config.yaml
num_hidden_layers: 12
hidden_size: 320
n_experts: 16
experts_per_token: 3
d_expert: 96
d_shared_expert: 0
hidden_act: "geglu"
moe_layers: [0, 1, 2, 3, 4, 5, 6, 7, 8, 9, 10, 11]
router_score: "sigmoid"
normalize_top_k: true
routed_scale: 1.73
balance_loss: 0.00591
balance_bias: false
init_std_router: 0.00701
lr_router: 0.000781
num_attention_heads: 5
num_key_value_heads: 5
head_dim: 64
vocab_size: 8192
norm: "rmsnorm"
norm_place: "peri"
norm_eps: 1e-05
positions: "rope"
rope_theta: 2190.0
rope_fraction: 1.0
qk_norm: false
attn_scale: 0.125
tie_word_embeddings: false
parallel_block: false
extras: ["capped logits"]
init: "uniform"
init_std_qkv: 0.0358
init_std_o: 0.00731
init_std_up: 0.0358
init_std_down: 0.00422
optimizer: "muon_variant"
learning_rate: 0.0108
beta1: 0.95
weight_decay: 0.017
lr_head: 0.00593
warmup_steps: 200
schedule: "wsd"
decay_fraction: 0.478
decay_shape: "pow"
final_lr_fraction: 0.0
batch_tokens: [131072, 262144, 524288]
max_seq_len: 384
doc_mask: true
train_tokens: 713900000
max_steps: 2437
dataset: "wikipedia_en"
Below are experts of layer 3 (counted from 0) of a mixture-of-experts language model. Rows are named router (the router's row for the expert), gate (a neuron's input weights, with its number), up (a neuron's input weights, with its number) and show model dimensions 160-239. Each number is 500 + 50 x the weight over its row's rms, rounded and kept within 0 to 999. Numbers have three digits each.
Before each expert's rows: "mostly gets" lists some tokens that are sent to it at least half of the time. This comes from a sample of Wikipedia text that the model never trained on.

# expert 14
mostly gets: "4", "3", "6", "5", "8", ")"
router:467524561539420511536534498510524561558537550458533532429521507460424496597451528499493518447503419515447469500500464515533519543503506460442477517552528491450567499468373460508569458512518521521374428496451541508465513531526444445471496443
gate0:448586470460480465519495509380453434440480513539478439488426480551489457526435601467426538497551507528526507511534483490582489560511478447495457604531481449442637492508512428530497492587564561524481455424436409493587481491512514525487520447
up0:566562560522527446509531514451518455486533489561457542476424541523469541519458470438416537484527578562508472598500604542558521520491478472466520545551528465538507500412445534556506519520555489518565446455530499504513593511578475574535485600
gate1:553499406545490484501531466532542482536507510525538559516446572478481476565503392546490418520513481586524531446567596518601504579496511422514537559393492546585518530545491542538398473494521513440523503497572538531473511438520537507449526520
up1:419418488504559514482432501393511377505559448531453519546513504517530544546489529491538467513447500548487542402523514372522429443506501409516442410484414554542550540585446516515493514498484510522489480516559439468548495566535461505481529463
gate2:379534587562534501545482499538490463486586503490544467516481520542493676525456431515471472514474374533512502586421504460545510493600382469473463497480514509455525549537426481483490479596488501505525471488464538489497530495410454546511503556
up2:446509601451578457551555510432409442518493559485530464478448474469493547491466497455570506596438472481562517559550516484487485539564481484426449518466505492518474554561400407457557504551510534513501518501434480483496516516517403509625519415
gate3:524503550420512500531572496459510440603516534558517485412522458510514534491562591493472485575429444536457429531444500457525489516479505508546522453467471558484484531448473501522569552500537557394499543447491518539610482572573465551483513551
up3:484511565534415570503520472531583494516536427467467423584451568510480394535470561500555491510495484553513519451492534495607570455533522373536411496494438426455438573571547435407551557448482362516431456599527500507527458575575487470433557608

# expert 10
mostly gets: " University", " C", " Na", " John", " War", " American"
router:431469592523494433483520468479539472562534423543504448566493507553461477467470463556479526413454526575490563601616469510445537504497437499625467461479534485547535532468577413498465491527551452598530577458478408550521475566543438476506471546
gate0:410499478415502541571458544484529482431495524569419464496512531436406479495488404515469530546505542570572482368449568552518607524473447539549598528507444361508470471534458571598532460515551522501497572434490467477507481435532510513550396349
up0:464619551466572548544476501555465525470429532484509521464528488478478518506504620450415561524574404491501350462538530470457500587513493496500489510467511586465588523371588516459592439387557526391501460473536542474560512440430527493453503548
gate1:430482524460535423511458587617508494395559498475502472443519515448565518576398429568441499471500425464427570535556506558458491552499463582506395525467547484484488525422518497467434468449508438523493505569537504617468477444490539471483490558
up1:464520493503403410540445431494527461516516462565452501404498595557461432452468549594492505476452490487560498468500494493431452540467542440520480527551514557457414454468380522563559533525476542514486454477533492536492434497500561504532462556
gate2:451507450532511530447442502502593548510549463497459514505344453517520537486446426454403505557420489520522497499476465441504570616497503472536429561461506560509547450554491509472498513464502555466519487510495509560500581506512578458579399546
up2:469512460464430461526496546472490465623568493534521493523426521482486430511489468543410577494446465506443516429470539494431587623456451440564454529446521614565460444511514432497525514492508514464530507454468599474574549491521501463529436508
gate3:604481504457431530501494491530547543535446502491486515541555504512580474465522494488491427458540473509490451411336470548457538516467554485455455512561477471557514418595490452517501551510507471420559406458496427453507536473420542475509440540
up3:578506513526527527468489477541480471597488581497534511564542517509507532494526460513542500474432454480457532534442424599532470506534494499488620501562482516481598565460527374437590414505527519481521419548457445589518496463400551512547513449

# expert 6
mostly gets: " of", " (", " |", "2", " =", "1"
router:562413462540520536502540563502506514548463391454483449516598577567521491545551542500493533436455536533484498468574439426438477457548437506428580485534502539509550533489520624502458569553393498466423530512500411515549589478500520393481508445
gate0:503514473466516571519561516475590523452538486456478527518554586496434415569439449547525466445512417518535473506524559417501437470422639564432529536473518533547511510458492484403510511474438528473524571505547415555471570434566504511493391491
up0:491598449524524520621501493454538508515488532537494471598558444514568519529475570441417404431510549489469532388498538448507482484413472565563461500470445491488563566462431518565509484434524517509500493428516461472519469462503409457510481535
gate1:495477524448450499483568479514575569526520466537510522471615528507473495526524560431561530470492427504535508493563513482512479502482447479531535486579405435510424494442584458476574540483475457368493433529486491603436512488503542581486447567
up1:480486434495443545500569463444502487536461495517547460555509532521531538552473519483529474518446431547436530455528524441441510598561542457380465525544514609545503499471623516455560587572491505481547592509407579479438529508498493579467497387
gate2:509458570465499432499568508386446429547600383500523443503495460586552415487499506533575538597546439508524541467532468370501484469526422539560391403404593527427460516403466566473492532513506462504505462466519544499511544585512634582549445438
up2:499506454565528399496611619530553493571449530410503472490596459578536485480415538469574419463508491536530530494538524403455471500575517419468444430490567500553487424506421516496448509516613504505542535442457448517511412558439510585464460392
gate3:448360507492564491407556500514495558520464513542473493456432532559496506547539497510473597616485522416420632469517523523486366456486506506450472438552543441487570485552482574590560516568532615462468493497419465492531557614532490482525530437
up3:550521580479522473509470486459599491605471520394444595543457590543526530547495459456491508566409452563463405539457476559559473439540494535548454560534403525541538552627522496454427504389539428508424439500448437447487438542449497493533496517

# expert 3
mostly gets: "'", " \"", "s", " S", "\"", " "
router:562504550500525493495542526467511512527552573490473516433506443584414463478526563594568579479579451554473482500552464464456482533467417533609607456529514501487572521517507504514509493539516404417471505444499542497484506497462452513548523596
gate0:533525491532514438498549492486572421478461554516462503566508405435540466513503546535491458509451477546526595558515457557483484463506493444477550482540469480431495430486539468580519430572474503451454468479593589578520512574354471480554480569
up0:605419490560512598483483579417605486443479455637517413512497446481430538554528449522436482521524473466559448438430574473459593501550474512483445496503553566479518447465487479528477566407557489551618454504558490514470525520488519489561493528
gate1:559416471441544474411464484509469545491509518511497476435521491524443482493475456516491490470548573550510564633562492450532579539517487550481530469481484554536501489525619521562577521533511496541461455455416512521380488508403461489552549451
up1:405491620490509587560568433502555481444374577486480540500423473592421487493532520447447508466514379508581463386554476509497511511509462443499534486552487519500539519515542504457528514431544462378460598488553463518649499477562418545534506447
gate2:414401563469509553496491423542492549464481531478427513476535471480569499421498552462457354568496461461647557560383465560380490539494429496483512538525560405503531512495495402521449508476498519476482538501395554475506548458416502482524466385
up2:510447433499517500521575492435468479447548504568581556437526480568483564428525416527530402482463539420503453512405502476472536455511416376523449454546469527444472535412506533525403442553490517532479444488514456586486449478503518519471476483
gate3:489451519463456531497506519511497470433455534557599421469482512502488548494583575460463529446496521458409510544432481514462509449547461510489539476447494449536528544508619499464474524447568551595606428432486516528586502525412353440521442533
up3:452494528491461514468448576462583575474478475541548450367518491423429538517569508435424475592497474492461393500484447499437532524450448562474485550418512547582401506538449483542479527498520541512492459559564470563489477491559463474475498560

# expert 12
mostly gets: " Ma", " Ba", " Lu", " Ka", " F", " Pa"
router:468510558531526459579644539456486586524448498507511545559514456496445404538495495460543474504502504431574467525542467454470521496511466512572518545432543515522496502482477521508447483467458483588526552534542472551482437464614509472510473536
gate0:510585495501521473484487518468485524434513490510559480488617537501356660567492571526557498493534469479523548503416499436480527528462563440470355517505548530444383574466460442507564501468484563397571425587609539544599500511484480464478578470
up0:390442520617541447514495547428514500498546488557526531511477537431575508510496560474470473487598535447500458463510547408349610529576463560491499523521469512494455574473438430548581467489496575490413461452502526573490474497500474423525583488
gate1:545581509526454386483432542570534561477548482439507518515485444424400502492492537572499472546525551415495443471580517510438450562561506465429556469512515546571420495419481460512413439479516460548556555485533526440477552393525551466488375524
up1:461525519531549527565527493543457486502453440490525470527530445530534583534507455465498452539448599459523530552511460535487444365481536519533431497488514412441490505551381493555463529518417567466488512587531613439512533592517529495496457465
gate2:529439494480456431540489518435452540481484598544506448478535510508475525607589566523549445476520430473529478453546478471489486400547491497533495507439486450486504428479485533517526566484461505387495362492505433476446565460426555486586474553
up2:486517587547415485508536465475474448480526466575544482504513524496489577451566563524496512498565440482453488398489479565421449474549483548500527422524449533469511450545532417469511499537610466480487560529476533453529546511485436546499547552
gate3:545514497543532558537454480479540460456485466560445467550371430504472425505468540537503506509517439489485402520545440472465474468527483575581573482442554456471486436502457418495518404460427462599413569472537558464552506469625530492493434541
up3:525565563535506531428457519508487556536543519455519509463484444465394612518434519411427492463451408474515471527511531582420425542521498486493532527425501450515527482543562506442438452506529452582508460600506432570478509436460450589485578558

# expert 5
mostly gets: "\n", "==", "===", " re", " ==", " \""
router:484547513493446433525535468462471548557445569503486494499512468505464552592432563509515508519534502402462595473485493496492541531562522466526418486520529496484543488536519528542527576530476582485414381533448550526409445544599491548553493423
gate0:570440500548544538570478510492595520583445480452472502619536478540500483451429555454498494430662629453527488538539573516482597524521581496503428453485558428430602517507470550500530476517614539480498458442488520469595500564530525415524532485
up0:498524476523522526404470408556516545470404457554470545591612503542520544489490438464612480597467496461558474625532493484437467566474450486461465416501539490537462568461453424508465499570535507537539526495566525523554557442381471455497435450
gate1:484512450430547581497554485497593505416425556433540430503460548436457485480506529521517470535513466516511501511596453451503478499483485354449576511512443542497457514395511573557582572454514560547547442494466494499435561556558496438509561508
up1:538508500470392533483408504500502490544518503482547475496515507431427534502550531546516532473407560471523508495626430521535552597505499514505513514516551427517479456529546470564619511437492450507459488424536443497448487473527477424359476353
gate2:473490503456516400509464486580545489550531561459544453531560570455451452464483373522411447494517571484497472535476563426437443461405486501536452407474551433503543386445459492499567452467611487515521511584531496581505507458610471493534478527
up2:510428515548454545478550412541569476492566481476449456511536486502503590542414476444511523508468475494569566616584462416513454442433460487459538477505581598540525560522512517380528480442470540442608508483471455530508531458426480419434534531
gate3:414518525410551544529567574486561550512453523503444467387444454468379455598534491464475561520451516381467499560436510522493519488467541477474549530476485529533567471529493553622470586467530539480495561498471548467492551530494571516552532442
up3:579481555605542430420415527555566576457546497472518581536527569540450551535470429605517408560408477426399524502525516490433517474486538453393439529460520454457513414457471609572501511502523661561476438436465489499456457413509517550572430539

# expert 7
mostly gets: " |", "y", ".", " by", " at", " with"
router:504446540450477403499564529455502482523482475476553444474586553662562506544531474462502502471555474610580556537476502428510511574481513542493441589521515512556521391469503496437448471578481472465506508439440459524555490549544539533491504541
gate0:472447606449540535424540426537574457533510420506495499473572524507491565536560425411460504619506547565416562445520494455551502502555470470405440482560586394452532569525529475536439525519369512473561483432499403522570465454540431465455511421
up0:483509400574527493483483526585450483502480385486502435492505456498487573471555436536591466525452447525496595476446431476521518510533588524508563559586450462418542523556503521407488603347461523363533595412509459553506493460548574483526525519
gate1:373549513459511588505482516512524567470595481436612460480527539453470504485543523428481403480406382519477457590478555599508563504414505469514529430567391435507606494509536504509541502485521431483503477542494500436512447549503619513487436465
up1:520467558517565638487520459479456445346476476463462519510475536474426627539547498466600460560408495445534499515523574482428509484618483442523468513518408477423507485486539424537461356398486490486596442584466540522426540462428454486492429514
gate2:459508551491550460427519406395568498481628524497499385533526516513442553504433449550503438434466477434564626457536532494505557458448482416480578402499511489514451512591386524497533610455511527497543466531475514495469557462424524455464462492
up2:474480463549515582584549596545535540582550437428498518498527490526411455533503436651465456458503502544453488526514480596424586603525522477495409476637602480474466502505502434477481504545534569542489452420430531517594485706522457491476424529
gate3:555556494581583464515536524502401505579521484534528430502586446432424579537502439470467457481544511491476489491554441553528506593577445564507428482469483488474454434528537503460357507518559448494536559493526507559522337490384493500545423487
up3:475481475508485558577492510471510609526452514466359492463530483411478453542532518518596557593423441530580443552508483528518567459524588455508476494492374518468506408513440485462545537451404467487488481557488404586481493532563480455570560624

# expert 15
mostly gets: " ", "–", "0", "/", "1", " $"
router:505505511647481504527509521523591528473485494499406455510584469544510488498457525553523598489514508528465502522542490453480502559475447574511489445546474512518584559489463494567522502567477393418395471515504450540510522446570436463411498523
gate0:510524540512584453544542476495451467446527548489466532499563537520541521490506496491575551451503480522431480491465570606469544582521422547468569537554558426542482469563554471508425472467625451485509412443474474507552398472526580488471544553
up0:492556410449564511485461493551463518580527500552491462442499573476511496579527428532486549441501473538522465440544490456508468528407567559503488550439524463490487470441514537526539518457459463443482556553508561556428434484563531532515549492
gate1:485552554528432464463526509532515535523490447467510475549500503531488483552509566432484511450495490449507510497459519457480527443608514554537531373394512518554597452576421443503411496456480427385560430510381499482544541483470482526600485538
up1:482503501382450422510526501606510538456508501525453549444498465505461512478482504486473371443598549515555544490401451508536570520581523485428585522566491462528432482558599536435561439445579462483486504427541509479424592473412428416482528540
gate2:454554594501502501548435538531483568519465562365460507536498484495451498546570462499515535512539547530536533540556446539567493468511573576478484501552443516552544474470534391551467461532525455486440496462500521567508502451553479473546495564
up2:636481520540509451503493484464553469506535422524531462405422508388466458459481521492535455448506477454573525482541533529471395541465445472472517585505497518423497467472461447461512496511502511542559496483518350535565504612463406471468485509
gate3:508430519423553540604440438441496423464493494501389482490415519555517589523556570451458409468533513542487561489408432461484462576551450477444500416489475438480452382534550514565498502546462475573582591485467492566441506511509465538444558534
up3:537480493440545536587574458545453512446512529523436485431578509523523516461500524574449453435505430499434486506455537559481440479464433497551515520414471459533456487472546445493464390525552491436518563503499441662415532494573516592450528539

# expert 13
mostly gets: " and", " the", " that", " his", " it", " or"
router:454540537571438487563548451454635487468406580513368505555503513459431450452407442512543514433512495467471472537511450527466541568478521459415525478546540464402543527547450520552526468470438599557496557552452421557575487405485443481389482550
gate0:443411404537540487509519532507577466502479578454526477431496501515563545526475494549446506637442500510544480534458453565499488555564567516536492569434469487514519533474559486483440521494512615477517540541528468459468506556559471566457448424
up0:508482498534511501478486459467468495554533438611526445534423481482560469499506559543537508455474502580546535501535484474596518456454527468500497429487510483502507461434487564448523440504453502556527436409461586473480585538524410493462575561
gate1:548536512496401523582407477502561521480464518596465466401488628415464451483483467535587513541476479542488517555419559548532431461405577436561523469541533520466591434578545524583548509560496478509452542467553458576461552535528532544500417525
up1:488546517387528455536488461495452513437516550547536559552507516425530511430466439578506494450534451527505449526490525372481397540453523432505480417437455522471449523540489574592493459419479451561455558503484538455560594474487455492398513487
gate2:506578499525440428507570484456543526419487484459487491578455506524419498541504584475495418559524598541499540512653495444456583497442493497438558408482623427433517444526492481554533486462509499539439542551465509508497537560441548490486474504
up2:419496594492506449500497496520442526489446447516576505442507518546502449523550376536402451485511529529362496504468516408480511476578495489502462563570446533501525556421415465485530470554486461517466498457448540483464524495555491550473487445
gate3:552507438422480486550433454552486438497516431566472532502511581451439497510493454545508494525571514524546501524437469497468491513414433488466461498519480515446508539463520473525542528525552508478540478494504356482461507532525428529486527607
up3:534573540505478532512448506430493565581424412497495557491375545528465551431500521421530541526423451591437544413486396567588513569544484523414503467449430487465529563565469466601502501536496568511514468568439507551537511571526473409462507462

# expert 11
mostly gets: ":", "|", "′", "st", " •", " Kingdom"
router:531458563575544537476432480421484579480480599511555449524515600557455463485590471559534527544505450569450553535477515545516509558478478550462463524467515528383549493516525606424566418529436473499511422635364491502437380573510539449538545568
gate0:416516492529487542472498518614525551449466408557408510525546497385465484473535538504460532436538499500424622519449483481509518552411503405549549561473483397417598477554477543450548578420560514546461510531602480548517568491578575508536529496
up0:478497450472538491579476517500491458429474495562567449440522534515439518471506427523507514390442515475503481513588477508508495512556493575443539511507520560516515613550508572514443535531412457454531462494499484534591482463477483492433487463
gate1:607441492481407439561447535485506471483496569514447490451503522458424454442454475566482492461569483521453573415455447486534451422475508559456437597439534439507523481527505528516522431525383512520440502514505442545439469475582466518546480567
up1:482533409550483458575521541476530476626434524517488460507484400448406474539518530525486496531488452483379580372440457498437534538465497508504504528564514501495501576578454540494514504609467515427472465464593481446510566517422464533440467505
gate2:532504507521448544431526535434476549441481498536521485480448500500417442534568502471512566491504474537549571555507510545470585466479488462463478540537542472495688490606455448539486536461442495468501527452484485479525561520547548553526532463
up2:613443488463513573516508415459500587476515591612524483459471544497420530472512539487500483489529524427583377467535490498406423448529510505521536457465533502456519418527538468610477485544468470560607422528487506452477605507441497441611516576
gate3:483321475618460539571417380533497540424514437421460505490565482458532549397447467577564491425424556494504443520456453518553572558444448460525503418516513506483478452485476432551465485514402480477440560503560605502560461436451512410583539529
up3:566474451441500486575489544540523507483483500544545511484600451476423466447480596509579527612500544471530414596533528576527480447519500529607487538517388511490479573601502441503531592504669476529456596476473488496485491407444454510486446473

# expert 2
mostly gets: "n", "z", "ch", "c", "ak", "il"
router:434465523478436504506596433372516556529462443500466502469481519484505307480474547476511498533529461545487462472555416432427528474438476582639536554537500489488526581452458425486491503494498433511468520491547516545480427535546467483536487531
gate0:574501504529503482437557523473459510503455451463475526522496594475535418559515513511503486507547505537422433525439448532587521506503531445491465521542636487494512465416645532528473457519541435517573508503509410485403548454588536474515499516
up0:468564604481535422583522527535562439474493521328500473426496502450446569497558513544526504494519501497569495468448554452440542470390550453442446604613569444520481434452491505412518491539448500415497497601561504416521483452465545501434488515
gate1:516440526509573579489442459518481557492458546571498552523381655554560480462478461469497450463490575511537525541464476477533484461529450520462472604468434481396516580473523552546406531449386501477523456540517354531489494491391563432473427524
up1:538509530499533557442570527667406531531507432556479484508461499601494471516473489486509513463564544600408413479451510453415478515458490458523575511557554455533545541518614485487480543562425550491516454435407437516486488411508432514508513453
gate2:518489531522423519462489521420502566595402488519406423492482514432559447479493538472484513470598469491555520584359559409492528550449407479498454537532457577568424439486498544523569534484483422523464547431518473523510453465392528458540419491
up2:553575456530506502445446504463496520542462468508521511458488508581541404540458447472493425547625523481608496568525466499544475508585456583660525602460426573489517527520513495496478430507526513537493570442518473483475482614544468546491530485
gate3:528477457464489441517440427477529538590473413527454471471611469470457384578492443444443504456623433447457583504517518559411478477445462503500532557599601459482436474504399510496476475540435519528526437562542481520466478551493546438497485482
up3:520490455414524433598505494413663541539482485466472490501485476450586448529491468446476550429508495448525521504596429515496521470415476540499553436577538585586481542527533495509508511465407565531624498542576460508448554475516453508533422470

# expert 1
mostly gets: "ed", "f", "land", "ated", "ted", "ley"
router:511472516515497446473535446560546479523585486480509481539505569510471536548540420447548508476455499525538536516572487555497474469516472502521566448351481419510511520545437486452420425598478592549530418453425490526492474578467426510554507511
gate0:417441526517509437467549511569525464477476586482641599504570496535511652515470497472526566534461449525487451485489515388544518496493499441466438492566419479468532535471443456477472396431604517484585491403436562446475590448478497500506501450
up0:517593433549515517562453531415535469487456430526511488391525530504470587619469499500575557472593500497515452455490536389580538571582488516570476501557503514614413477543449421560520475500528460516464469517603494479548481500533497502476583451
gate1:558552488591604532518421510487540504469486532523549528531458514506399594501436511539546486548464444443429485532457516502484471526436431550550518492437433357531455476552463518554498545493545515575476420502437461557499384529475491611520476525
up1:569542529490492370450450484436489459516426563509473525568452498537487444462503527531495567470463476550515486540508534523504505589511450479475516533478518454466394553473457524467432516527468516479433539473502593443511433561514492531470538403
gate2:525505432425446434567462480520485443430491595421427497606514601462447503502455483532529393538457479489540522425499608546450475495438438537535510489497552449465429493457484420550477576547546527486446516629483481475527498580545523440542520479
up2:521557552513515488540406460475477540536531533513500494540471490511482426413603505493454474493475510526485570465600569518519454496522507465451566469589457451452549484530512567471477484473485539409423505550457510484500559387482490568523476569
gate3:573601584537521579485451555534569538458531508420479617505491483444429581489549507474445534491520480527476495547570530548464563621469399510492471484487611559484491405456454453619484453479527488574541557546485505517430564451493555524476482441
up3:610507434556502570541452604439573521585466562380490454486495467522553475447479432484472484477460534551484519453512535455488524533485408491495476552559540444506462396477498554501368550524412512489511571444568471600465481398446487494491468543

# expert 9
mostly gets: " is", " was", " are", " were", " had", " he"
router:474569497522524453470515396578569459558458449556505505433548522521492496457508457555617480483450532501460538515476473513512523524438557481412525388521537526442532458551621541431470527528473580457465436527449447556411501535561586419408513413
gate0:485505477534560519564453502426508533443516605610427542507533470564451507525492495499612492460471489526534492483526525587495474448428522437509533335528479422511612535560543552492524563450501609500536473494479424487476443468592529390454465499
up0:549531544479512478494481516502601524481551517506518575461627392505522500537598476661476475513547517357425520595498456499583527482576496527497587460530507483446483522500504548528494492501458491619573470546429448540515418485517583459500418457
gate1:450454580487512471530481429578491486505637466539512542444490491602461509445458542536520545630506500607409530570488556585472416611460547464488514409464571506500479538529525491512456470482484475490447493482517411384413532594446452494467448492
up1:421520551592440551545405424405569470433540513502538568476489579518449595474439511545493518553561550462587472433487491493437461606551454480451448477488531510451440409429528536490496466457489450465490500554468499471476431465490391446560501449
gate2:513408452495486560487475496525410475529567516462508418581561554483411471464385465469520591506486528431479503426488499532502442487560600526433529464510517529482475486445519481591521544457519540446404420407488570472434418529478458490542412453
up2:471537427423589472520551490571528432499485501532463493398415509437469558535532461539473483511584521531530425538532514471526514507464541587562456538428491555554468557583473456488511507443451569465521576430514396500518582514501455485512491392
gate3:593466516515437448448498519530497491428513426599583469540503503469509467478458543522542484469431408483519485532483416424490513464500549375523550435490450511396693514577548504385464576483504546610514541522506556440524545391350511551460523509
up3:429447547494420530553442459572438431446466513438447567556586526408511502524512472444506533558512471506494508475609509573600514488444538548525434497507574475540470516566530460515511522475548462613554487377551539544494448561622479568455472538

# expert 8
mostly gets: " the", " in", " a", " to", " of", " as"
router:486528511535469509528570407564544430471483457537418485503610564487514440460490475532549603418505487470471514463476432531496542490509498486487512427568553545410512495572525511512501548573451561514551505583453452540547485487470411461475470531
gate0:605487447456404503624487394497548450554468405524473406496507482448448518491529518532563562469498455479501453412504441537498486492486546461521463498533518415442457534435537463533471574538454468551469506571509511498471502426501466460532468419
up0:453557522470448466391557513523561516528521514545557449534479550553494551512491501495478660462508346544440509450436447507471480495568570449507500639469424561526475497528519453529466542533492544435569545489687514475491442545524539502454475545
gate1:542503477543503431481494496534447460474489486543572528554393503502593504569519556505507514501494489464423450514482487528553483477455494457500505404530448498455486563505431498464455488586401490402491428413481498453551480472511531393539375552
up1:531499537429466545533486521505449461502525462448554457452471569511476546612483411526657504491476358506519535505534488476433485574512442561423463523536487537487564531588509489525529582509533512478521534566510499478549503549504496583472473545
gate2:439548495449509604507566539388492465463479552529497543509491434423552494565456516456526524365454403476481462452533358432397528474550464530488433421488572554485461439509464445512579442459469476452509506474525567489485497530417481488499462537
up2:518536441476566491574549503492407482484577542530469519491474469513469440457538483628581464451450474477465554534509550513500476494474461494476457505453504547521485494462503603475435551538574572515462491567441507445523445449498447448407573577
gate3:496510562426369405426533576588469539472521568494505633537474482547510536480487449526471439490445485553393431464485525473472502590582574456504566410524529498490482581480498530448506467473451487560525470466480482560455546494479507496538566570
up3:458479381520434502422570526524429444466499543547451356495498552520510454463470555595528555519543494556509565454502486466582425562439571437457442432503539468538429569545432560538463621541493535438549562472468539552510519455429601454491532559

# expert 0
mostly gets: " film", " him", " year", " known", " used", " game"
router:544570501511565459502525452491458605567524526491638470533493432563492587536517512507523549460517552494464584617504490468494553546513518507502479482360537519558474459506615501543527477489464558457480465474481557531496423497496441542471486443
gate0:457495495475531471558554447521541490408586486524513498547502511463479490546543537430535452500478426505446538521411514544451502459518490462470519513409503404477581497457481570526522495353459543401488441454502548486548419451507470563487466461
up0:555485538543470481485614448446558445551496517493512509534544477568531462444492520526569497491473425529549503512596435393550462461478456499605555525491479478432478552578511461549414438498524491534595509478452496463513574535418509502526465608
gate1:507564472459510431435546457459499460570493526486542449540431465471500551478454452492566533519446526464523340604482491438480546452562499483517468535461616505460387423446596466539487539445470475526470472487450583539539649470584431491441472487
up1:472569614562481609530541424613558544493520513473463478518465450539465572428557438501522479471430451572500525509464463491435539532450513486539394396474526484533491491567545594497570593527526450413485472469519477508604512447489521593504455553
gate2:420440531440489436533509455554477489520556557459522572507485603567439585447500469474599518510472469540415629481492499531376491517456453473519442498472542408467489538573442467563527505590520565476531575426602463479427618543532544434521449501
up2:440463480501548513558514520553511547392516489488504469539435425457557477506516525583562499460510509500475557525513564492528599470416486549554539433466451488502440535529447528429501421587482499492487450516529481565614578493495526467505582509
gate3:476465475453546569516470555503447585493530559475619479515495438531458568577434521482500518562553577542552498537508463476497510519513506574508545552486575582482425525469504480483496522490575507436548494464494515536538580566412463534510473412
up3:446637517476505611438514552481563613502457535520588640400443475485512582470524493560540491504461469482476586442501564432497493505537508589470480436527512495507510441522582508496519505502522467458511610407525489487487507483546502540540510486

# expert 4
mostly gets: ".", ",", "0", "),", ").", "\"."
router:455492546490508503543486500501560549474463539459567551468610549591437441383486526554522477507596580515505525524496514452478565545459353575521566508451514388443574477560426567461499479574490519443553391460450420514500545452533474512578481526
gate0:494447497522427457454455576454527476518487556527464433448519476531568490515571509480480492504489506474571571582498374468460449550505459509520550462563454431509500453490582560456532506431519432465504399481531527516530539434431544408459422514
up0:480476481454583467502473549475455518492498368475495552538511458441453546520466451442652428505453408491469429513538491419502515515523449469505536408520363434503577566522425431459503499551514550522567520548495454559453480497595513465506558535
gate1:601560513562469536428497451556475582429459482513453550547577499406483470549597431473421551435479565508566460491539490565509536539439572491479483525462477478526458479549381475481503522429439471456461513451519567520463522461547527505487627494
up1:480602475585624521449546452508491618366506475428510475473520549475583535565592441454542511537441458577542459467502446532483506448506473418575454426522484424536527515492497433539475529485515530551517369497470541518491509435453483486499529543
gate2:479491522510485457511518457469515530529570532531550529537538482514500377475478522452522478446392480470500505528469509592559587455382551523414512434559499534426497449469469552471489417463574552450497481515592421462492454488524583510511570434
up2:493418456506429520488461505488564488433441488593489477491480573527599481378573438490447464498605505513595554484426496598512376411477547489501443461523598427479468497496514422571529412396520523474530500580488459490522488441595553455491405551
gate3:501457471531474390548519488529605520529427457520498376464528479516451463447470567493461478428545492499458534535460600519537564502584402529480512530600680505528548537538442495539503504513486534607549482527366489549540497428462478418489467504
up3:514527559496482460547453529537551572462565424479518509501564639517490483381476486526448516467567507546608578353554514505503458570515529481495540548541408533436542522556539508544503524468367507507533470495504417524607510460452420503477461411